config.yaml
n_layer: 14
d_model: 224
n_experts: 64
experts_per_token: 4
d_expert: 64
d_shared_expert: 0
activation: "swiglu"
moe_layers: [2, 3, 4, 5, 6, 7, 8, 9, 10, 11, 12, 13]
router_score: "softmax"
normalize_top_k: true
routed_scale: 2.0
balance_loss: 0.0057
balance_bias: false
init_std_router: 0.0083
lr_router: 0.000658
vocab_size: 16384
norm: "rmsnorm"
norm_eps: 1e-06
tie_embeddings: false
optimizer: "muon_variant"
lr: 0.0129
beta1: 0.95
grad_clip: 1.0
batch_tokens: 131072
seq_len: 512
train_tokens: 440200000
steps: 3359
dataset: "wikipedia_en"
Below are experts of layer 4 (counted from 0) of a mixture-of-experts language model. Rows are named router (the router's row for the expert), down (a neuron's output weights, with its number) and show model dimensions 0-223. Each number is 50 + 10 x the weight over its row's rms, rounded and kept within 0 to 99.
After each expert's rows: a language model's description of what the expert responds to. This comes from a sample of Wikipedia text that the model never trained on.

# expert 1
router:47 63 39 52 45 47 67 57 63 32 38 52 55 50 56 53 52 68 63 49 63 58 38 57 29 48 49 64 60 43 51 43 44 49 57 65 49 63 49 44 57 62 50 52 57 34 56 47 58 39 65 51 57 41 56 65 33 44 40 44 56 59 59 49 66 27 60 40 56 59 41 42 51 44 42 43 62 31 40 47 56 38 31 64 67 45 65 60 32 52 41 38 69 59 42 61 56 60 46 35 65 58 42 44 54 51 43 40 69 40 59 51 47 45 43 40 42 64 54 45 59 41 41 60 39 72 62 58 53 48 50 47 49 24 63 48 43 54 57 36 51 50 42 62 59 60 44 43 50 50 41 39 54 65 56 62 41 55 32 60 54 38 36 43 37 53 51 62 55 45 34 48 52 49 50 50 49 59 70 42 66 44 64 71 50 57 36 58 64 30 38 45 45 43 33 53 61 51 56 46 47 41 57 42 43 64 59 45 29 58 43 62 51 64 48 42 51 55 67 54 67 47 56 41
down0:53 65 59 57 65 67 43 50 60 51 53 35 74 49 51 54 54 46 42 56 36 37 61 41 63 47 35 47 39 58 45 36 48 53 58 60 51 55 36 42 64 59 54 56 46 62 45 48 60 48 44 56 56 45 35 38 51 40 40 61 53 39 54 38 52 52 61 51 55 39 39 47 49 41 50 44 35 40 74 46 40 33 50 46 37 44 68 53 54 42 42 34 64 47 51 64 50 48 57 38 40 32 59 66 53 67 61 55 50 56 57 35 45 57 49 65 60 47 39 51 33 39 40 57 58 45 51 49 40 42 60 48 68 41 53 53 51 38 47 61 55 64 36 32 69 36 48 45 59 44 65 26 44 51 48 45 67 38 72 44 41 74 47 37 55 46 51 46 52 53 62 34 53 40 62 39 56 44 59 49 50 53 32 51 63 47 57 44 37 57 60 54 35 52 56 61 58 53 58 26 65 57 43 42 54 55 39 38 45 46 39 60 61 48 52 64 19 50 38 49 67 59 43 46
Standalone digit tokens in tables, election results and dates, plus place-name words like Bengal or Royal before a noun.

# expert 50
router:64 35 48 58 51 63 70 50 45 52 57 45 41 56 51 33 48 49 60 51 58 58 54 45 64 80 65 41 30 64 54 52 43 54 52 31 54 41 57 63 47 52 43 55 52 60 33 68 40 53 54 52 53 67 64 39 49 56 56 45 15 42 35 56 48 53 47 61 37 58 48 42 31 57 34 54 49 55 66 39 51 53 54 61 31 49 37 40 56 44 46 49 56 36 47 59 41 61 50 52 35 32 43 45 54 54 53 60 59 63 59 50 63 58 58 40 57 52 33 47 49 46 42 46 51 40 45 46 51 48 47 60 25 59 49 49 43 47 54 57 69 45 55 54 36 64 57 62 37 54 41 35 54 50 56 37 51 50 42 40 54 59 39 52 40 59 51 52 45 54 57 43 45 47 61 40 50 53 57 43 41 48 49 62 37 36 53 55 56 58 61 51 52 54 43 38 57 49 56 52 56 46 50 56 59 41 66 49 26 26 35 51 50 53 29 46 47 43 58 40 90 54 58 70
down0:59 49 51 39 43 56 63 37 45 49 44 44 52 46 62 43 51 29 67 28 61 48 59 39 49 51 56 42 55 54 62 65 57 63 48 50 68 65 66 36 45 40 52 58 27 43 39 56 60 42 51 61 31 60 52 45 52 45 54 49 63 51 38 53 22 47 56 65 43 46 35 62 39 46 43 62 57 43 56 59 60 28 45 51 27 56 50 39 49 57 39 60 43 62 57 80 54 73 55 43 44 44 48 46 47 69 32 46 57 61 56 40 35 55 46 54 52 53 35 57 43 60 43 61 50 30 49 53 64 64 78 39 53 56 42 49 45 53 47 47 55 59 37 39 45 63 42 51 59 51 43 48 46 54 58 54 53 61 58 41 52 45 54 30 57 36 47 39 45 46 59 54 24 55 51 31 44 56 76 53 40 41 58 54 39 56 61 62 65 55 45 45 48 46 47 43 62 52 40 60 49 40 65 63 60 48 58 46 64 54 61 46 50 43 47 55 36 52 57 47 57 47 46 56
Inner word pieces followed by a suffix like -ing, -er or -ed, such as app in rappers, igg in digging, Fac in Factory.

# expert 53
router:38 48 57 80 42 34 38 33 46 31 57 45 62 54 43 64 50 58 58 66 48 61 55 58 63 36 59 27 51 52 48 53 61 53 48 50 42 49 45 35 55 51 38 44 41 34 71 55 40 41 41 64 64 45 61 41 48 53 47 43 46 43 56 49 48 54 34 47 35 64 50 39 70 47 67 48 40 59 50 53 46 44 47 45 59 56 56 42 54 55 44 53 39 63 59 51 29 53 33 50 65 57 43 71 46 69 38 39 42 40 71 45 39 49 38 58 44 54 65 16 35 55 53 42 53 53 56 48 74 58 39 49 60 59 57 63 55 56 42 60 32 50 48 68 52 30 54 44 42 34 43 58 37 60 39 47 46 56 59 46 55 51 43 44 61 30 52 52 53 44 59 40 46 53 39 49 44 56 48 54 49 67 38 41 53 49 42 30 38 45 57 46 45 62 53 46 52 71 38 41 55 62 48 55 52 36 40 59 64 46 43 43 46 54 57 53 45 59 54 50 38 42 41 44
down0:48 50 41 42 49 69 63 57 53 47 51 49 39 57 50 49 53 51 51 57 49 56 40 53 74 49 42 41 31 48 44 41 56 46 42 74 44 57 35 57 50 56 60 49 37 45 45 53 51 49 66 57 36 42 40 37 64 54 49 53 62 53 53 49 42 36 57 60 62 41 60 71 44 71 52 40 76 51 41 39 48 47 48 66 44 36 45 46 44 49 49 78 42 38 39 55 43 51 50 48 38 35 50 30 55 49 50 48 55 43 50 54 44 50 46 48 26 45 39 55 53 40 49 44 50 65 45 47 45 52 57 44 40 40 54 30 48 62 43 46 54 39 57 57 51 36 38 45 43 58 73 51 47 48 66 51 47 55 40 49 39 46 47 21 39 38 33 31 49 41 41 72 53 50 46 62 47 42 30 37 53 30 52 46 40 51 45 52 53 55 53 26 66 38 40 55 44 51 51 42 41 58 53 43 60 48 46 49 36 51 33 72 47 36 32 38 53 58 50 28 37 55 29 54
The article "an" in narrative prose, plus hyphens, parentheses, apostrophes, periods and capital-letter pieces in codes, abbreviations and formulas.

# expert 57
router:54 61 58 45 65 44 39 57 43 44 59 59 44 50 50 50 39 46 42 73 58 38 43 53 65 47 53 57 30 54 57 50 46 54 48 47 51 71 55 45 56 50 41 44 50 43 46 55 51 28 39 52 47 38 44 56 45 34 32 60 65 54 57 54 53 31 60 54 60 49 65 48 53 36 55 62 41 69 56 58 28 46 55 42 31 59 59 45 37 50 70 51 70 55 52 36 40 57 53 37 66 58 43 30 47 50 60 35 59 41 51 48 44 50 50 54 32 56 38 61 38 38 54 62 52 43 63 33 46 61 37 56 43 39 56 46 55 44 41 36 53 38 63 58 61 52 63 59 42 36 53 51 60 58 58 55 57 46 47 42 34 41 58 65 40 42 48 43 57 70 60 67 51 60 40 61 64 41 54 49 54 54 35 30 64 43 33 52 41 52 45 55 50 60 46 57 49 40 48 70 50 26 50 56 60 45 67 53 62 60 41 46 44 64 56 45 57 52 43 65 30 57 40 74
down0:51 45 55 58 43 47 50 52 44 47 45 57 49 55 47 37 56 48 46 67 55 41 41 35 45 47 61 52 58 47 61 46 45 47 71 68 47 45 45 55 42 51 56 43 60 50 62 53 50 56 50 58 60 37 53 56 57 51 45 63 47 60 79 19 46 38 61 43 43 36 50 49 50 48 45 47 69 47 39 55 45 41 27 65 54 51 43 65 55 42 53 44 48 34 51 46 51 54 54 57 74 48 46 59 44 40 42 57 47 51 65 67 45 22 53 60 41 56 47 41 40 44 62 62 44 39 48 43 58 57 52 46 41 56 49 46 40 59 45 62 58 67 80 65 44 53 51 48 72 54 40 62 60 52 45 36 51 28 57 47 52 64 59 45 53 51 65 52 71 67 54 36 63 49 37 58 51 46 44 59 56 40 67 56 43 50 38 51 58 52 53 46 61 54 38 54 49 27 56 37 34 66 45 50 53 65 51 51 66 50 19 53 59 59 52 45 35 50 49 52 66 24 51 49
Articles and possessives before a noun, mainly the, his, their, and possessive 's after names, e.g. Hibernian's.

# expert 40
router:62 43 48 55 40 62 49 52 55 56 65 46 50 54 37 37 56 49 54 41 69 53 50 42 56 43 52 33 42 51 55 50 46 47 30 34 49 58 50 72 49 53 46 35 38 61 54 45 68 36 51 52 53 37 73 41 32 59 45 61 40 45 39 36 48 49 42 54 41 35 45 47 24 50 48 33 32 52 34 67 49 58 67 63 52 20 52 52 52 56 61 57 57 56 46 57 56 52 41 53 53 55 43 58 53 54 39 66 43 61 48 51 53 47 48 37 68 62 62 48 60 47 52 39 40 41 37 58 27 55 57 27 50 56 53 39 55 52 48 57 63 44 57 40 49 66 59 64 38 59 58 57 71 48 57 44 67 49 59 46 52 57 52 52 59 45 44 30 39 48 47 35 60 54 60 55 34 61 50 67 45 44 60 58 53 48 52 46 56 62 45 43 32 52 35 52 61 32 60 49 44 57 52 60 55 42 47 47 38 46 60 47 53 44 34 62 51 39 47 42 82 45 62 72
down0:42 62 69 30 52 40 70 45 66 58 57 49 62 43 51 50 59 47 86 58 56 46 66 36 65 43 54 48 32 43 49 29 40 51 39 60 38 49 37 60 44 41 45 38 21 47 62 44 65 53 66 51 33 50 38 58 46 44 40 41 49 22 56 39 59 44 53 51 45 58 37 63 63 46 50 51 39 29 56 48 49 61 29 55 48 51 53 62 41 41 53 54 45 55 40 47 55 69 40 36 53 29 57 44 52 56 53 53 60 43 60 44 71 54 34 52 53 54 42 49 53 52 43 41 54 55 53 40 76 62 58 50 54 49 56 45 65 46 55 42 52 43 53 59 52 30 49 45 48 57 27 44 54 55 40 56 57 46 55 50 54 51 61 40 55 40 48 62 50 39 53 46 32 42 44 35 28 60 56 46 55 39 54 37 51 55 40 44 34 46 42 56 61 51 56 62 44 47 57 49 53 57 34 43 46 72 56 51 49 55 46 52 62 40 59 48 45 71 48 54 60 45 51 65
Short lowercase syllables inside or starting words, often ri, li, ti, di, like tri(be), tri(angle), referend(um), app(endi)x.

# expert 6
router:52 33 51 69 48 73 52 47 50 38 51 41 49 61 37 42 60 46 51 45 50 51 48 49 71 40 61 32 65 37 49 61 63 66 33 39 50 27 41 52 39 48 55 44 29 34 58 37 46 53 26 49 60 33 34 34 42 45 58 34 38 52 45 63 64 46 40 38 49 42 47 32 63 45 57 54 65 43 49 49 54 51 42 48 59 57 42 66 68 55 54 59 35 51 52 52 41 59 48 39 72 60 48 53 42 54 54 57 49 53 60 46 43 61 39 48 42 58 45 44 54 55 47 39 40 53 78 48 52 54 47 37 54 56 53 41 60 44 59 50 38 54 71 61 41 41 58 46 46 49 36 52 70 36 51 41 71 51 50 62 47 37 60 44 40 39 55 47 33 56 66 55 53 53 48 57 53 53 42 30 42 68 64 42 59 34 52 52 50 54 43 52 34 58 43 67 66 51 56 53 54 57 42 58 45 30 38 58 48 55 56 56 56 34 57 56 45 52 41 48 50 70 43 66
down0:63 49 55 71 45 39 39 57 54 52 35 65 73 66 46 24 51 44 50 57 54 49 50 41 61 60 64 43 46 58 57 50 40 39 33 48 50 62 51 54 65 62 40 46 57 29 43 46 41 49 49 50 56 54 37 45 52 60 67 38 43 31 49 64 44 42 42 52 36 50 47 50 42 63 45 55 50 41 57 58 51 58 52 48 44 35 34 51 40 46 56 45 41 60 24 52 37 40 49 43 37 63 68 49 50 63 35 55 55 55 58 48 32 42 67 57 53 62 28 59 51 56 66 35 57 37 64 49 57 48 51 57 54 44 56 42 50 33 38 22 58 41 30 48 52 45 54 61 44 54 54 35 28 71 30 52 47 39 47 42 53 50 54 64 51 40 47 49 37 63 57 41 71 46 53 57 48 34 45 58 70 60 44 51 42 43 47 51 36 46 45 47 60 40 45 52 41 49 36 43 41 50 60 56 38 51 54 45 31 39 38 56 57 61 40 62 57 44 45 48 48 65 41 42
Short word-internal pieces like al, el, er, ar, ol inside names and rarer words, e.g. homelands, Tutelo, psilocin.

# expert 55
router:51 64 45 71 44 36 40 42 51 45 45 65 41 66 40 45 60 58 59 70 56 50 46 53 56 29 61 23 46 36 55 57 52 53 35 61 44 60 56 36 47 60 41 35 49 53 49 56 54 43 34 55 42 45 48 44 47 47 53 61 45 52 46 50 49 62 44 37 42 38 47 39 50 38 56 46 29 57 41 53 39 51 59 49 49 59 43 76 73 50 43 63 53 69 69 58 26 54 31 39 65 69 51 58 27 59 31 49 46 61 56 44 53 57 29 39 45 64 58 34 54 39 45 45 64 46 58 43 64 57 44 36 56 54 46 64 41 46 57 49 32 49 48 58 33 40 41 31 42 47 54 50 38 42 48 57 39 53 48 47 54 37 41 47 64 28 49 58 49 46 65 47 56 70 31 50 48 44 38 57 40 42 45 48 57 57 48 37 34 54 41 49 53 67 56 57 48 52 43 51 47 52 48 59 41 30 57 42 51 51 34 49 53 53 55 67 50 65 42 50 45 41 45 48
down0:37 43 28 47 73 58 56 60 61 57 51 61 37 47 59 70 54 41 50 38 38 39 48 66 57 45 46 48 53 56 66 46 41 68 65 57 43 54 50 52 57 56 49 56 54 47 56 44 57 64 41 51 67 56 51 40 64 46 42 63 37 50 60 56 38 62 59 45 56 59 46 55 50 54 50 70 46 50 52 61 52 42 39 38 55 42 37 44 41 43 41 62 54 63 49 41 61 40 60 62 40 39 58 54 28 36 44 49 43 38 67 34 35 72 45 31 50 43 49 54 69 60 40 69 49 47 54 26 38 62 61 53 43 47 48 53 43 32 56 50 51 45 41 34 42 47 40 60 53 43 49 48 54 55 54 54 53 50 59 26 22 54 53 56 37 51 65 58 53 55 59 44 49 68 53 33 44 47 46 54 47 44 39 35 64 54 62 45 64 40 65 52 48 54 49 51 48 47 50 48 59 32 40 54 36 76 38 67 38 46 64 52 39 61 57 48 67 52 54 53 48 64 53 60
Hyphens and dashes in number ranges, scores and compounds (1996-2000, semi-), sentence periods, prefixes like dis, con, and after, until, before.

# expert 33
router:40 38 25 37 59 56 65 60 51 49 44 56 66 54 59 55 52 64 35 57 51 53 66 40 62 60 32 67 39 64 48 36 50 62 58 52 54 62 32 45 49 47 49 41 51 41 62 53 47 47 76 36 49 51 57 67 61 54 42 52 53 57 66 66 60 23 47 63 42 64 57 66 57 52 45 36 57 46 56 28 52 56 37 57 36 47 46 52 39 50 53 35 61 43 46 35 56 53 55 50 49 49 54 61 53 54 49 64 41 50 43 56 56 57 47 33 42 38 42 53 33 46 40 51 39 48 50 53 25 48 54 61 43 43 54 47 45 57 68 54 69 58 56 45 38 47 41 50 54 51 58 74 44 52 37 42 46 52 53 40 55 58 46 32 40 52 55 46 51 48 37 54 46 39 45 39 38 40 55 47 49 53 59 59 33 67 38 55 59 41 42 68 42 47 36 46 58 36 54 45 44 42 45 57 31 66 33 50 26 43 54 54 27 53 57 52 69 36 43 46 50 44 50 39
down0:38 59 45 60 52 49 54 59 45 56 56 46 35 49 60 26 46 42 53 42 52 39 53 49 51 65 46 44 40 52 50 50 52 50 39 18 39 52 42 33 49 34 78 66 44 47 38 46 51 45 44 46 60 44 41 40 43 52 50 34 51 64 48 53 45 53 45 58 47 49 46 48 32 56 50 51 63 57 53 60 36 43 60 47 46 61 47 60 67 60 58 75 33 44 45 58 62 42 65 52 54 52 27 50 55 69 49 28 44 53 48 52 52 51 28 30 53 39 47 50 59 56 42 43 52 48 45 46 53 47 43 50 51 70 47 63 48 52 43 41 71 37 44 58 45 65 57 48 54 59 61 34 47 54 45 58 34 52 48 45 43 48 42 70 59 51 34 48 39 51 44 62 62 42 46 53 48 52 33 71 66 45 62 56 25 67 54 53 48 58 32 23 68 46 52 65 41 45 38 50 49 37 48 57 51 50 55 49 52 50 42 49 57 63 60 43 74 52 36 42 41 36 44 52
Given names, surnames and place-name parts or their final pieces, in lists and prose, e.g. James, Green, Suá-rez, Montgom-ery.

# expert 30
router:53 59 69 46 53 32 37 39 55 44 50 47 39 47 40 60 41 46 63 55 34 65 41 58 55 52 67 43 44 35 62 62 46 55 34 57 64 65 43 52 51 56 49 52 42 39 61 60 41 55 37 50 58 64 62 53 47 62 52 59 68 49 58 37 58 68 42 52 52 51 56 48 66 43 51 60 51 59 47 55 58 41 49 54 58 72 59 32 40 69 50 46 37 61 64 56 48 50 41 38 45 59 61 54 32 58 58 58 46 59 57 47 48 41 43 38 46 51 55 43 39 49 57 53 58 42 67 48 55 60 44 34 56 65 68 45 57 61 39 64 51 69 52 62 69 44 40 49 64 42 45 51 61 69 45 33 53 38 48 48 49 61 36 65 68 36 49 49 53 25 70 62 34 65 74 59 46 49 45 55 44 47 40 52 64 59 41 57 40 49 59 54 48 59 55 55 59 57 38 32 58 56 31 60 57 38 48 43 59 44 62 56 45 66 54 47 55 21 52 53 48 40 47 45
down0:47 52 35 51 40 60 57 64 57 53 48 45 49 54 40 43 49 57 40 57 59 53 51 47 64 27 40 52 45 71 34 44 62 44 41 74 39 55 67 41 37 58 60 34 58 45 48 40 50 52 64 44 48 39 50 65 42 43 51 37 55 58 56 52 33 60 43 33 53 53 58 61 39 56 45 45 42 82 22 56 56 64 35 40 50 44 49 53 52 50 53 46 63 40 59 45 41 44 40 42 52 60 56 61 52 54 43 51 46 56 34 68 53 52 53 53 81 55 44 30 61 58 42 47 41 63 38 32 22 56 50 52 54 56 44 63 42 58 40 48 51 50 45 56 56 42 31 50 60 67 53 49 41 34 52 63 56 70 53 42 77 48 49 42 44 43 36 50 43 54 40 50 62 47 54 58 58 39 56 61 73 58 63 44 47 50 56 40 50 59 61 48 45 52 59 53 54 58 60 53 44 61 55 46 65 41 57 60 57 44 40 45 42 50 45 51 28 40 69 50 42 59 39 40
Opening parentheses, slashes, brackets, dollar signs, LaTeX pieces like ^{ and \, and month names before a year.

# expert 51
router:58 65 58 46 54 40 42 54 56 32 35 52 48 65 60 51 52 46 34 55 52 57 58 57 32 42 30 55 44 46 48 42 52 38 62 68 48 70 50 46 50 63 40 37 56 50 60 57 53 41 28 47 61 44 46 60 64 53 51 41 64 55 48 32 70 49 66 30 33 43 59 52 52 46 63 46 51 45 58 51 51 62 34 55 66 51 37 67 42 51 42 45 51 56 56 54 59 47 40 55 60 59 52 50 49 44 51 73 59 38 49 48 29 43 50 45 37 54 61 44 53 50 59 57 46 57 67 55 50 44 40 57 58 25 64 43 52 50 29 36 47 39 41 65 59 53 48 71 28 34 63 62 44 36 55 56 60 54 35 53 65 24 44 36 46 39 60 54 49 52 36 51 47 64 39 41 27 49 62 44 37 64 53 56 43 43 37 48 53 46 61 41 50 38 37 43 36 35 51 31 59 55 50 41 51 50 43 51 36 62 36 59 41 57 54 63 44 45 50 44 51 48 60 48
down0:59 55 54 48 45 61 51 55 44 51 36 64 66 47 66 45 60 48 53 39 54 56 47 47 43 31 60 48 63 58 44 66 33 46 39 45 46 39 33 64 41 60 66 45 55 50 32 50 37 35 57 57 54 41 41 33 48 37 50 46 24 40 39 49 51 58 35 53 70 49 45 46 52 59 48 53 22 53 50 81 69 49 50 63 46 40 39 47 45 34 54 46 54 34 55 40 46 62 43 43 58 35 49 49 57 46 55 26 46 37 47 30 52 59 46 60 43 57 68 49 46 33 57 61 62 38 56 56 52 55 36 41 64 51 25 52 56 52 25 44 39 44 49 55 58 46 46 35 65 44 48 42 48 36 41 65 57 45 54 47 39 75 40 47 53 48 55 57 38 41 52 58 57 48 48 41 43 32 38 56 52 57 44 41 45 31 67 38 36 52 46 54 48 55 40 46 46 62 51 43 55 49 72 45 46 57 52 58 44 45 62 55 58 58 39 37 44 48 64 54 55 46 54 62
Capitalized words opening multiword names of places and institutions, e.g. New York, United States, American, National, World.

# expert 32
router:42 54 43 55 44 33 36 23 53 58 44 54 49 62 37 68 52 46 60 51 26 60 36 46 47 35 41 46 36 37 48 37 37 45 38 50 64 58 54 45 59 56 37 52 39 57 54 38 40 28 45 46 40 33 46 40 56 52 56 40 29 54 60 50 50 49 46 55 53 31 46 34 48 49 41 53 52 38 27 64 47 42 52 42 45 72 57 51 48 40 54 46 43 69 57 60 51 44 42 58 49 57 43 48 50 49 39 41 44 45 51 48 52 58 37 30 36 52 61 56 39 52 42 60 56 37 66 51 56 65 45 56 60 35 62 43 53 47 41 36 41 41 51 48 54 44 47 72 49 32 48 35 38 53 43 43 62 56 59 40 39 60 50 46 61 43 50 60 43 42 45 67 44 69 43 46 49 45 39 47 46 42 35 53 54 57 56 56 43 53 49 49 68 51 40 55 60 59 50 50 48 49 61 62 59 41 43 64 46 75 67 64 61 52 70 67 29 49 26 57 32 38 52 52
down0:59 56 49 50 65 46 55 52 56 64 53 43 42 57 58 63 33 44 44 45 43 36 37 55 60 39 44 59 51 38 65 75 63 49 35 50 44 41 37 64 57 26 47 56 49 46 52 54 53 52 35 48 51 69 72 55 31 50 44 41 46 50 40 55 46 69 52 48 53 45 44 60 43 43 67 67 60 45 65 51 40 49 50 57 48 50 43 55 38 66 52 60 51 51 25 60 56 62 39 44 59 49 55 50 58 59 42 48 35 36 51 42 47 47 33 53 54 51 30 33 60 40 57 39 39 65 41 52 55 52 36 52 58 36 46 35 52 58 46 65 42 53 45 48 51 35 62 54 77 29 66 41 65 47 56 52 47 55 36 64 58 28 53 51 29 54 49 60 42 65 46 59 52 51 44 32 27 60 50 52 43 50 48 51 70 49 39 55 56 70 46 39 53 51 52 50 69 51 55 47 36 65 54 62 37 52 35 59 33 57 46 37 51 42 39 46 41 63 53 47 51 52 44 54
Empty or filled cells in sports and election tables, decimal points in percentages, and sentence-final periods and commas.

# expert 47
router:61 42 50 33 41 48 73 50 56 52 36 51 37 57 45 59 59 45 64 51 59 50 79 40 57 56 36 46 37 52 39 69 48 46 65 42 65 47 59 52 41 45 53 62 44 43 38 47 42 49 64 43 57 67 51 60 43 63 48 32 58 48 41 59 53 49 45 43 34 48 46 52 14 49 40 36 52 47 44 44 58 59 47 65 40 51 44 43 53 43 49 52 52 60 43 62 69 47 59 59 50 29 44 47 51 51 39 66 48 69 55 52 48 42 55 31 49 50 52 37 64 45 55 34 58 44 44 53 52 52 50 47 46 40 57 46 50 46 40 55 59 50 46 45 52 42 57 56 42 58 42 48 61 41 52 38 36 51 51 31 53 51 57 51 33 45 54 58 33 50 32 52 60 39 48 40 36 53 58 40 41 30 44 48 45 42 54 37 53 61 58 47 62 46 41 51 43 65 42 53 52 42 37 42 48 46 64 36 52 61 41 56 57 45 39 42 42 55 77 53 98 62 54 66
down0:52 43 65 50 71 62 45 59 61 51 43 48 44 54 51 34 54 56 48 53 58 55 35 53 68 46 55 37 47 69 46 49 60 40 50 58 60 64 50 45 56 48 56 41 49 64 40 36 46 36 54 45 35 35 60 51 48 37 61 70 39 49 48 63 56 45 60 32 67 47 50 48 69 62 61 42 36 51 40 53 52 50 60 41 84 48 42 52 56 56 38 50 47 41 47 38 46 52 37 48 53 42 46 40 62 37 43 50 52 29 28 55 43 63 61 56 38 61 35 64 38 48 40 54 50 65 55 49 51 36 61 50 50 55 36 47 28 43 59 60 36 47 67 46 59 53 29 48 48 37 56 42 45 59 39 48 49 45 55 51 36 67 58 62 35 41 44 52 44 57 41 62 40 40 46 60 46 40 41 53 75 42 52 53 42 55 52 50 47 59 51 50 74 42 59 58 35 53 64 51 66 29 59 56 40 59 47 31 57 53 40 55 43 38 32 43 59 50 35 56 44 56 68 55
Inner or leading stems of learned or derived words, often Greek or Latin roots like psych-, neur-, soci-, -ism, -ment.

# expert 19
router:34 70 35 52 47 39 79 46 64 45 56 42 74 52 48 56 39 64 61 42 67 57 37 55 42 62 48 50 66 44 49 43 54 67 53 70 59 63 54 34 40 44 50 53 47 44 61 43 52 43 63 47 39 47 68 53 33 59 51 49 52 53 63 43 46 36 35 54 48 55 37 36 59 48 40 37 52 38 26 44 51 35 54 56 49 46 48 51 47 59 40 38 72 47 62 55 65 37 49 51 47 56 52 52 60 38 59 35 53 49 48 61 35 37 37 44 45 51 42 59 45 50 51 59 37 60 47 39 51 38 49 48 29 28 54 45 51 45 77 39 56 46 29 37 48 42 49 41 60 52 40 46 43 63 54 52 30 47 46 59 57 42 38 55 51 50 66 56 59 43 36 56 54 53 48 38 50 47 66 56 73 49 58 51 48 63 44 65 52 47 36 45 36 45 41 42 43 44 46 61 51 44 54 36 62 75 42 45 37 48 43 48 43 53 51 45 44 66 54 63 53 44 53 33
down0:65 58 46 51 53 45 54 50 51 60 48 46 52 40 52 50 47 48 36 52 53 41 61 43 50 46 39 47 35 46 41 43 73 50 36 57 38 40 49 50 33 42 75 36 61 53 47 66 43 65 57 56 40 43 59 45 45 39 68 52 35 39 42 47 47 51 42 65 50 57 44 50 50 85 52 45 42 68 63 56 47 49 63 58 47 58 48 60 65 43 58 61 52 56 55 50 49 43 53 45 40 46 60 50 62 50 41 55 48 53 40 76 71 59 57 47 50 47 32 38 45 45 31 50 68 53 60 46 43 38 55 65 56 51 59 56 49 50 34 59 44 47 56 39 56 40 46 53 41 31 56 57 39 33 53 55 43 59 65 56 57 55 63 47 42 57 27 25 66 57 45 56 46 51 56 47 62 63 63 38 51 43 63 31 34 66 57 59 75 56 46 42 54 33 44 48 48 30 40 61 47 38 59 59 44 34 54 54 46 44 51 33 52 49 38 37 65 52 47 51 59 51 43 71
Numbers in tables and years, plus the last letter or piece of acronyms, codes and names, such as CHOICE's E, ES-250, 77 kg.

# expert 44
router:64 39 57 45 39 48 65 49 52 48 38 53 37 60 42 41 59 43 49 52 42 65 49 46 40 45 54 46 59 50 57 48 58 63 51 39 38 46 77 61 31 49 35 64 40 61 46 41 40 48 43 57 53 41 33 49 53 43 41 49 45 52 48 49 52 45 57 55 54 43 54 33 38 54 58 54 70 63 48 48 47 66 52 64 63 65 34 33 79 42 62 60 61 38 58 61 46 38 60 45 62 53 44 44 34 55 50 47 62 66 35 52 56 70 35 52 40 62 45 49 52 54 54 24 54 45 57 47 46 53 43 45 64 50 51 48 59 60 43 53 50 64 64 60 59 43 37 36 59 43 54 38 50 46 56 35 43 45 33 60 54 60 55 66 49 50 22 44 34 44 78 60 57 66 58 34 46 51 64 58 47 68 47 45 63 54 51 44 50 72 53 46 55 45 54 32 67 36 52 50 59 56 47 52 53 44 39 47 35 36 59 51 45 51 56 53 51 57 54 43 69 40 68 60
down0:50 49 40 67 64 40 53 34 48 40 52 48 54 53 61 58 66 50 27 46 47 39 39 65 43 51 40 38 53 53 53 59 59 52 38 54 38 52 61 75 45 58 41 63 61 42 54 41 55 48 48 36 52 65 62 40 59 71 46 44 48 39 62 64 31 60 59 46 40 37 50 39 56 58 39 50 56 62 64 66 57 50 57 51 61 34 55 53 53 42 40 40 44 44 71 53 44 60 56 50 68 50 49 47 57 49 44 61 50 59 49 58 54 60 61 51 44 53 69 53 58 44 56 49 54 40 42 48 74 38 62 47 48 40 71 52 52 41 22 45 19 50 46 60 49 48 38 46 47 57 52 48 63 44 71 58 52 41 50 28 47 45 62 50 42 58 55 29 52 56 42 63 56 43 49 56 58 39 68 57 67 62 67 54 57 38 60 48 52 49 54 47 59 64 48 62 67 50 42 45 22 59 54 35 52 36 39 56 39 60 47 42 46 55 61 48 32 61 46 58 44 58 48 58
Short lowercase pieces at a word's start or middle, such as p, up, co, pro, per, often in odd names or hyphenated forms.

# expert 46
router:60 53 72 51 52 43 48 43 50 34 57 47 50 33 45 54 72 46 37 42 60 30 42 57 41 44 41 51 41 57 53 56 50 40 44 36 64 36 55 40 43 48 48 57 52 63 49 59 63 50 34 37 52 48 63 33 51 46 47 46 64 49 29 43 45 56 46 52 50 61 46 66 53 39 81 62 61 60 37 59 56 54 45 57 55 46 53 54 67 59 67 59 41 58 55 48 48 62 49 61 55 52 45 41 39 60 38 44 38 40 56 56 48 33 33 67 61 57 67 54 27 55 58 38 40 48 47 59 42 52 37 56 23 48 61 42 35 58 45 66 39 49 65 47 59 51 76 44 58 45 63 56 45 49 49 52 42 64 42 55 38 66 43 51 55 53 51 70 52 65 68 47 54 50 53 43 41 48 44 56 74 32 50 67 57 57 49 53 54 53 60 62 36 37 49 56 42 55 43 47 49 58 74 57 47 48 35 61 64 47 43 56 46 34 45 63 33 57 50 45 42 59 56 49
down0:54 66 61 67 46 39 63 31 35 53 37 58 64 60 48 69 58 62 46 58 69 53 57 70 51 36 47 59 46 46 60 52 48 59 57 67 45 41 67 43 47 57 41 48 59 38 44 37 59 49 36 38 65 57 35 27 52 42 53 56 48 37 65 49 42 44 50 45 70 53 53 54 40 55 47 35 48 36 67 43 46 38 52 65 67 51 53 56 44 32 58 45 51 55 49 54 47 60 60 50 36 53 71 59 42 45 54 59 47 51 40 36 58 42 43 33 36 28 42 45 62 47 49 41 61 59 59 55 38 45 42 52 34 41 49 68 41 50 52 53 54 43 53 35 50 49 47 52 40 58 38 68 49 47 65 55 36 45 66 59 45 46 48 51 36 50 51 61 62 38 47 53 44 47 52 37 57 65 45 27 55 59 44 52 62 59 59 42 67 54 32 36 32 44 58 47 39 44 57 45 60 43 51 54 53 61 56 64 33 39 37 38 57 46 35 45 59 44 32 52 39 46 35 66
Digits starting numbers in tables, scores, percentages and dates, like 0(.77%), 5–0, January 9, 17th century.